python train.py --n_layer=13 --d_model=192 --n_experts=24 --experts_per_token=1 --d_expert=320 --d_shared_expert=0 --activation="squared_relu" --moe_layers=[2, 4, 6, 8, 10, 12] --router_score="sigmoid" --normalize_top_k=false --routed_scale=1.0 --balance_loss=0.000454 --balance_bias=true --scale_expert_input=true --init_std_router=0.0251 --lr_router=0.000511 --vocab_size=8192 --norm="rmsnorm" --norm_eps=1e-05 --tie_embeddings=true --optimizer="adamw" --lr=0.00154 --beta1=0.9 --beta2=0.99 --batch_tokens=[16384, 32768, 49152] --seq_len=1024 --train_tokens=301900000 --steps=9764 --dataset="wikipedia_en"
Below are experts of layer 2 (counted from 0) of a mixture-of-experts language model. Rows are named router (the router's row for the expert), down (a neuron's output weights, with its number) and show model dimensions 0-191. Each number is 128 + 24 x the weight over its row's rms, rounded and kept within 0 to 255. Numbers have three digits each.
Before each expert's rows: "comes before" lists some tokens at least twice as common just after its tokens as in all text. This comes from a sample of Wikipedia text that the model never trained on. Tokens count by the router's weight.

# expert 5
comes before: ")", ",", " |", "–", ".", "\n"
router:112145152106132113132156134123076103139144153173113100149119113099138125156119158141101099082181156168111123139088109066149127113126098123137126130160145122103136105153102109117155128118138150082153096151167132123110142108135102156120149123152124118118140136091109179125126104101133112130142154097108081112142110106179112147141168156133105124106089115160151095138107091131111128075157132146108153119134133109170151121133114091104096175099133152135165100134083074130124125099117074121094135120115118150115139141104136135127147145194106129111136150144178124132140145123128125157
down2:138110105142162112099142110141177162071138136123168133132136096147142119138103101150100097105136103139146115092137140133121127125161137136112119166152129098155103149084103118119110087156106154154136154106114128131120127119153164104133126127129169134143129146189102118103124112111152160096111102155107137120145109093124112134109121138144118138120125136123131150128133152096122109108069156128124122149164091136145186126083157114135173128128129130123134110089139170163114138114156214081147136096100132175150117120112120165096170131148139155135166117097122090110071124161116134106
down3:123141129132108065099140119140115141105188164108180100113141180100092141121102094069098144098133158129139108108137146162108159117137100141086138102161122133140103109136132127102142139138120157140112168134087173171113120135144122149127126135126182114161121173099137116095099154182134118119185164132134107137144115132095172138136103089143121140084154133128109138126124134146134143107172106123144125127156135113110105126115106145133089145134086108154093104109144134138128141130096117164127087117127139151170120115123083119142141089155105168119129100134109122099141093101150112103
down4:138134121103176143107169174119117131162093103177131137119123142109150113122143134132088140086084151114168058066117135116155124177145107106152091152116128108123147143128113142132140137138145134107098140162141134103098115084124173154140117150145168135093130070160128102121109102113118123156110152101088095105142133119144122081164136140104162092124117099128114091135082143130116099139113092136134081127107098128100151096098107135125101152130147119150086087146134103138120159148098131104096154087140143101083108138127115148142121148129118156136146097141136153148134126148139123119
down5:143101122113138136121176171136126073124111138109155131140153141121124152115086127101137105117115143118146126135125141114174093116161147146133102142128134145119179125096141129054131106141089185112153150144109098142075118117143147090134135168117135116159081130095106117104134110106124154120118093089165120149141102168164154106152151116093097107144107142147128080100076120132122111143108113141097121118100167121100114131101128105147124129121154110116114151155105079105105140151106154097083093141156149138109166149112154119152153129120163093131169110123141135128123162139173155147
down6:127148117117161123158120133115132110149122118127104135129131142165086167065149095128168167162101122108114134104149148124160133094121124123161141120124126157126121157113077106124179099125128131148120162095055151159123135136124158139111157148084120142089120116149137097138117143176144130167133122156130175116134100120101126138106096141168135131128191124132079102109121130130109147148118127107133126143116119144129114140131153120140088099112078090139122149117162102132080136133110132121107141135159133166174185134108109115159080127079152118129126113110106132120097097167146175116
down7:124138105133133100097170132087119146131099149169114156142095167148094138158125128133153168142071122145138146120150144136117095103069146135118134103118127158164111129101145125136072154124115161167182179089111095154120124132128116167098136136074108157103140110112129086100132145104106116112098150118111139147118138099114135093120152133147142137123112157119121131159124113100136104127125174131141111125112169118172181113123147095137083137098103124099092133127150169168110098156126128146144110114102123115139149129148168103137170145124133141109099114109129161100171166170129116136
down8:135111123106123108141174102123136113121113080134115101095163133097110174121125121108144110141084157132139115161157130161128095148144097134102154121146108118143142138127181146094177127135083109134155153108129124106097144098144105137124113139130165167140138118113098147115138098118136178200132112109130145119168112112109153108141147124124073120167110134102113157150148160135144151141153138152135083103120176142080139137147118106145158165117098175120114099141126116130117118108108139097108111159110154159094173133107121142157120098144142106108136073149118108116099127150138196150
down9:177115111113151132132157128091116115112107140147191140111100115137096153132176135142104115139109141125137125126147132125135113159120143142143125166114140099084143160110124144100171145170138103103146082141191145124113096152112099104122154097118153166130117097100122114104168113094110130142097108124138069172114128131157130161159200112084066126133109178148161073127107127141144085159128128160158101118128173149148121140110112122139169113100150143153125085129123132122081133126142109127101132140149118119101157128140115125151111139130106145115167124121114149098144138144154125128
down10:120150159108114146102148136137120172154115133153113154107117116112150177119139113117159154073118171164109150154096085110139110108145154159172110105111159137169119123125126134135106127144073139103126077119128128137096106118111120113113152166182125130161114138154133103166137123138160161136140148106166135135096132105145133106123154093132132056137119156086143143111158139153101132130145093140120118151131150161104125147138104118178112129120128151114091091182142145137124182132082156135141120119190132112100154158121146140138132129144135137079121141094155100125152105149150157142
down11:164150120108146150131095146159155138119158083121090116086146131138157132121130135119140152145133146138153116096106117148121183125135094102140128135087162167169070118149121118102127104130116169121109132144043170114100140115139159172138139151179116158109122155151099087128098127128137151127106097166151085114132103124140167108128120139110127115106138164093136145146140181117131144172078139075134144122149153127099119151130113175137122151111112154123128108153116114106107108139108141114120116133105118091163166110147114138103112126163129131117109102158102151082112090128121149129

# expert 17
comes before: " the", "\n\n", " The", " 18", " He", " and"
router:118143113115099137107134131135090115102145166117136103128108113134114112158152136103127100120160177135142142152100127086091150119098125128116124124123143157095089112154085131138114117107142087107084156120168130133104125102155095159132149161203154112170131123095125147112101104097126123104160146130108079130108136107160143109137146141098122125141125138151151120111132110134105133102161122134123116131109155069151165109147095126109130168087154117117124093159115082102112092125116099076124134162096114143133173149102113128130156130168072137129088189115157096111130127115129098147
down0:127101126130149162096121136106114100117125095140104100099115119105101105083132140080127120119073141163098125117108142151133126156151111095111131135180083067118142076145130136102111148088098134113107108119126130105103110097119116151127096071128125157132110128122147127126135155108117168104089142117118132156106136123144114130135134110134109106145067130111132099116132141136112146111096149180157119138130123113094120152085137109085117120156172130163083099126122082116167118141134108123145125138148141128060140100135134144125125143136161181170129109179129092161090120148133144086
down1:159138109111132107147125188115093164119134078128160146131185148095096109137112123122135125168153068127157133103120100100139150167136099087116104131115155139133164118148131160114137121145151116136163104122140142123124156120092136110098120111120124112180156159123169129119159125116115109179115113072163122120116120120184079093132143118119088117165134143104078128160123166108107152100157115124102107146136117133131164122111161131115160136146119116131113088117139103119108095103085122146132148162111154156201116103121107131140122114159136148133124128151147143127160113119141136077
down2:151101128148171150077125123101174145119133135119155131136134136098128170161128110142132117122117138151142136088117111128178101169126139116111204129170123122116144148105092117164120132131107112126163119121174108158109132112122121111122109111116143122138119057135123123120126112114126133137111108129131074153159207111124092149138156116122140155160071195135128081132147154106101092087092122116127144138144147105107091159129118110163119167142137101156126131090116133157123154102161139145131134108127124084138148160144102136136107141166132175135131128135139094136127146127133179129
down3:125198152118129113111103149108185140102138134132133137087128132112113121109130110138134129137042156117143141135124155123132104149142163116122096130086125155143115193101116113108110134132129110171121127118121131126089124148112133148160157104127128147139125116114170122157112137164147149107134126108134152087113119089168116129202082133140101125141157123140081119159149174135118150138123096127153118139110128133151151125162099131137183137130127179130147083168118118135101079116118184082107160115131120146128144111149129167148137122089085132132099137088121160134123149135126127137
down4:141147143093114118129144160049155136168146099181109106122158146171154072127104169151117107123097142145127119146150091128085122106105134124098121117136125153125134118141165140145163084138130105135181150153154102126144139144130141170152119152140134157139110104090161116142127138133124170111139124123134137138141132152154132142139139159117139089112094097121085112135136128144127180121155126171173086142125157113094084134109165100140134096096123150148148134138124114112118088140109105125153154100099186133105127138139162126156114078107140173132104140142076099117118146109139118121
down5:166152132121149121117153129150118138106117140156164167129140111127102104123136130155116108149057139162184120158081144153135096152127136123076134168100133133085168147119101116139126151113155101132147084123183123112133131145110140092120124127099075148103135134128130163116118137147111087120114129074143110116129135150154101164135150109148117125114096139163091112148130176122130136121098180152164085137130147097143125153128113107134156120114112143159122091086092120117119156138137142107143114096164117126126121132081129124092111161095114122104080167122136135075144174115156143127
down6:130177117106115121147117061125129117118111118149123097107124116114071152136102120127129090161079133134115129146110137138140109145159152131109135124097128134154135130135114126151118139151096089129127088114137080112094095109078076119173119140118074143117179136092151119105150111119128114131160146140109147110135133103132103129161100089133133136092118166110158125141109152106154164079113130117124138165120133114156156128154083124151157182122152161128136175129146161110129106122181168144153135151113114084106127126090152149102144123122148157146105152127173131094130117112089091102
down7:138172132124115129143151160170148124160125133075162150060122168115111110144130119091124150154125115130146108138162138132129115123075130109168113104118099129170120132100149151132098140110132116104139112104086121160179115168164168129126106074116148109183123195105134113133133095182153111136137108159180147140132161107082139115123120146145124108162158097123119127140083130113100126141112166124145093134113107115106132138087140120151147127137136108122093138111124128103089160141128125176134130123084126126105133102135123096140160153135154118092095092111132161145146149110139141117
down8:140140089175166147115100051134127140143128109136148122113124194126129159119152102139145160133080146084110149122090133140161142108069109135165152141125164109115144060123110140122130121127105128104114123156106160124116152082128115131095149118117150155115153114140115094112142110073124105087126115150124111111154100163114090134100146116153126124182164070124155127092130072102132142129123114107132145126118093115176123113120130119134127151089139146143124118119125137141127076146157113133127180113144141149137108109144122133174130146102145119115118130129126079124095112127145107162
down9:138154112113120098140126119099121138142156093143128139129141118097160167095162119152112085107035137067107088114125127097112101137146116125119110127128146110096158090083137121100206107120090140162105141099154101102164173160125141113116150139143148151147127142112156162119138119151148095089149109093122160117117150146105114159143108117133136151126128126123136075143117116137153119135107154139125145153127134131123112119134138093164128118092128141147122111111112106129138131106091184149135136093130148159107125178119115109125126150139108129132043094094146136141100137120161127127

# expert 0
comes before: "\n", "  ", "|", "\n\n", " 0", " 1"
router:119137131123124118113144142142103133129189129138085097158112123110135123126128144092146125112159182102134111154144113115089123128105141151126147099134185147115113092115132102152139161095092142091097093178119146135124151125131095148076158128180156129133103107099176142114077102100191117097170135153124102113115128139190122147119092098127141148110095128097103129100135131110142105101166139144138163126090152143159169125159084114133131137108123104110138127121124109114140112131141130117161125156110097149130145118141087121143170115183122137097120174129163155126123130157154125134
down2:097089121122119105138135130135164109085086155121119136081142133116128137094114169126096128136133143140139094124126206109153139101131165118137093149143105093117123146118175170111128132138152113087134104109124160114100146101136100110110128096135114114159128138114155136116198169138103112121100131106115100139108126110121123080167132135087148107166137133131115134137098109164122162131105135138115098136124142088111165143129161151122135116123126121131123084138158128113165136144112130151153135148205157165104133103132132156083139100150111166118109143167137145132143140048133099127
down3:166126163124153137140113116127107135135103097097166107110121126146131125145147086133124152125153121144103145167121130130138131151082127112144133172123104146129135166162128142118142081152124111121146161113104127095129081136130123119104108116083122135130120094165137129086114135153111101133084129116061134147102125174113143072126131116128099150116131129103157139114151132129159135134124146089148135107143144123118090111080176151094114107082147138129086097123084128119115146144102115187150100115142142107116159123082138199129119139109202149173133099112105097106110123117112147158
down4:118129118113133184102102133150121118150128098123115154122132176092096106149108102157107101185112127129131090136130132103154106130157094151147117177141155129099099115132135142133138140091157159092168161120134173165111083137139128101148090139162106137121145154155148076150102117127100115151142142118087152103123100080149123085076124140149120107128150118162084121163143127162148137141143106130157154143165173084122094116133130112124122115152113160132137109155126131128116098125146135133095141120105131108142115073111107100092120168098118136126143126130129191168134094117105106110
down5:167133146088157166110143110163146122158143102178144149144102180114124169159133106126109110112072125106111091138120161142130143131166098138086102134169094094136124090114095145128088103109158144100145157133107111098125153123129109090115104138145129141100104080148120158109160144093135150169121128115156087149133136089098120108122134142126134102141135150182103110117152144146116162160145126149141102152136125097121095124122139161078092133091189125123106095162138132164138115142142086130142144096096104091115127113164143139141154157144120099113128123130102116147138131109163108115
down6:122156111086124128163130122112139138107179129129095162109125151104167150124124122141071140139125127123107164128142128143122140151117139121124150125140101156126163103118136187125128117138116138134172147119101138120094145121122110136141085093089139108146101114136105101103159127141157155079121079152187158132105099126102117115118155127067165119161076132151145173155148147114131116113178144128100089113113155129095138106119136126144157140122104113108123116135164141133115136142132114128096123159105145156139181100103129122162071157162169168174097147164131127130141155135164141160
down7:130141110127134164155090181130122101129124133126093128101170066090109136173086096095140113157138141144112128141139111096106123119121132151167175116119141159146129086100172130129153093120135148110154133149082087162141075137100141122158126138139102138123180150129100162116160104133100096127085172133107153069124127111064114087121139154108110107147116133130131107118125166148143108126107116142141137122136150086139160114103151129129132063153135129107115148130128149112149122145129150131126125143130106059163096103147132098120104131128127102162167145146133133125142120149117111146
down8:155086121130126137118137134135165130118130150137124143106119116130100120158176122108140130099134134130110157135153081123145138158109122110083177103119084128169143158083163160118146109120164172141093158139137121058155141131110137149154119134130131167127113098146090109139139135155122126095102102148159088141138213108097100117110118130167192157086129133155123149107156144131112136143154157157128100094122165116152105160147130138151162168136168132115122117095160158103126146124129137111143085071123112116123126114138102077113125097102119136138112138115106125129102120139141137108
down9:154113111115134156155162113149154122160114139171103095119134112138147102157170143169100132101147087164133151148121143115132130098138126112155145145070147113129136122078115105113127131111136184108168138153105129122135072153108111123102139107168152140154132122167168140114157120097125147111124139144118135124083126099172168115134114137138160108171148109143093157119138154075126145089173105103141143144119132093151114100091135153111160114113126193140117118160147073123121128117130137162097113128104131121079129083129114103134136122115188118145159145148107099115120162137132115124
down10:094143141095138128166118122110084142132149109098107125134131124128129112142112113122097137137146146138125126185153142136115079101113129172152171091094143131180139142157117180181142085126157128091125132175111059105123134069086134110103135147160101135109143115152136114126118117114133113129133125113115131098105125141151106144150165129165127165154107169102122145108130143080124181128151122126127161125138154148122148113106088155114100124114153129141146126089134116107103183093121121100155107132111117167114139133120140160127126120103176184162154138135120143085124109134150158098
down11:113143171170155119106165113132142116111160108128121132112124145106118132155105089113129157099131169169131112101107116126106142133140132135103131104122114149099117092125098109160158104134126094167090128126079156088142174105120087138183144135173097119065164153131154108100125149116110120112163128118118072120126132160128103151141125086104161126120172107102153135060116151135116132115133160126139105130095147077134131153120111152149125127112109145126135118158094145128152099105098136089170147121175149149138109130162112140165139160137098127096095130156119148122108108136150151161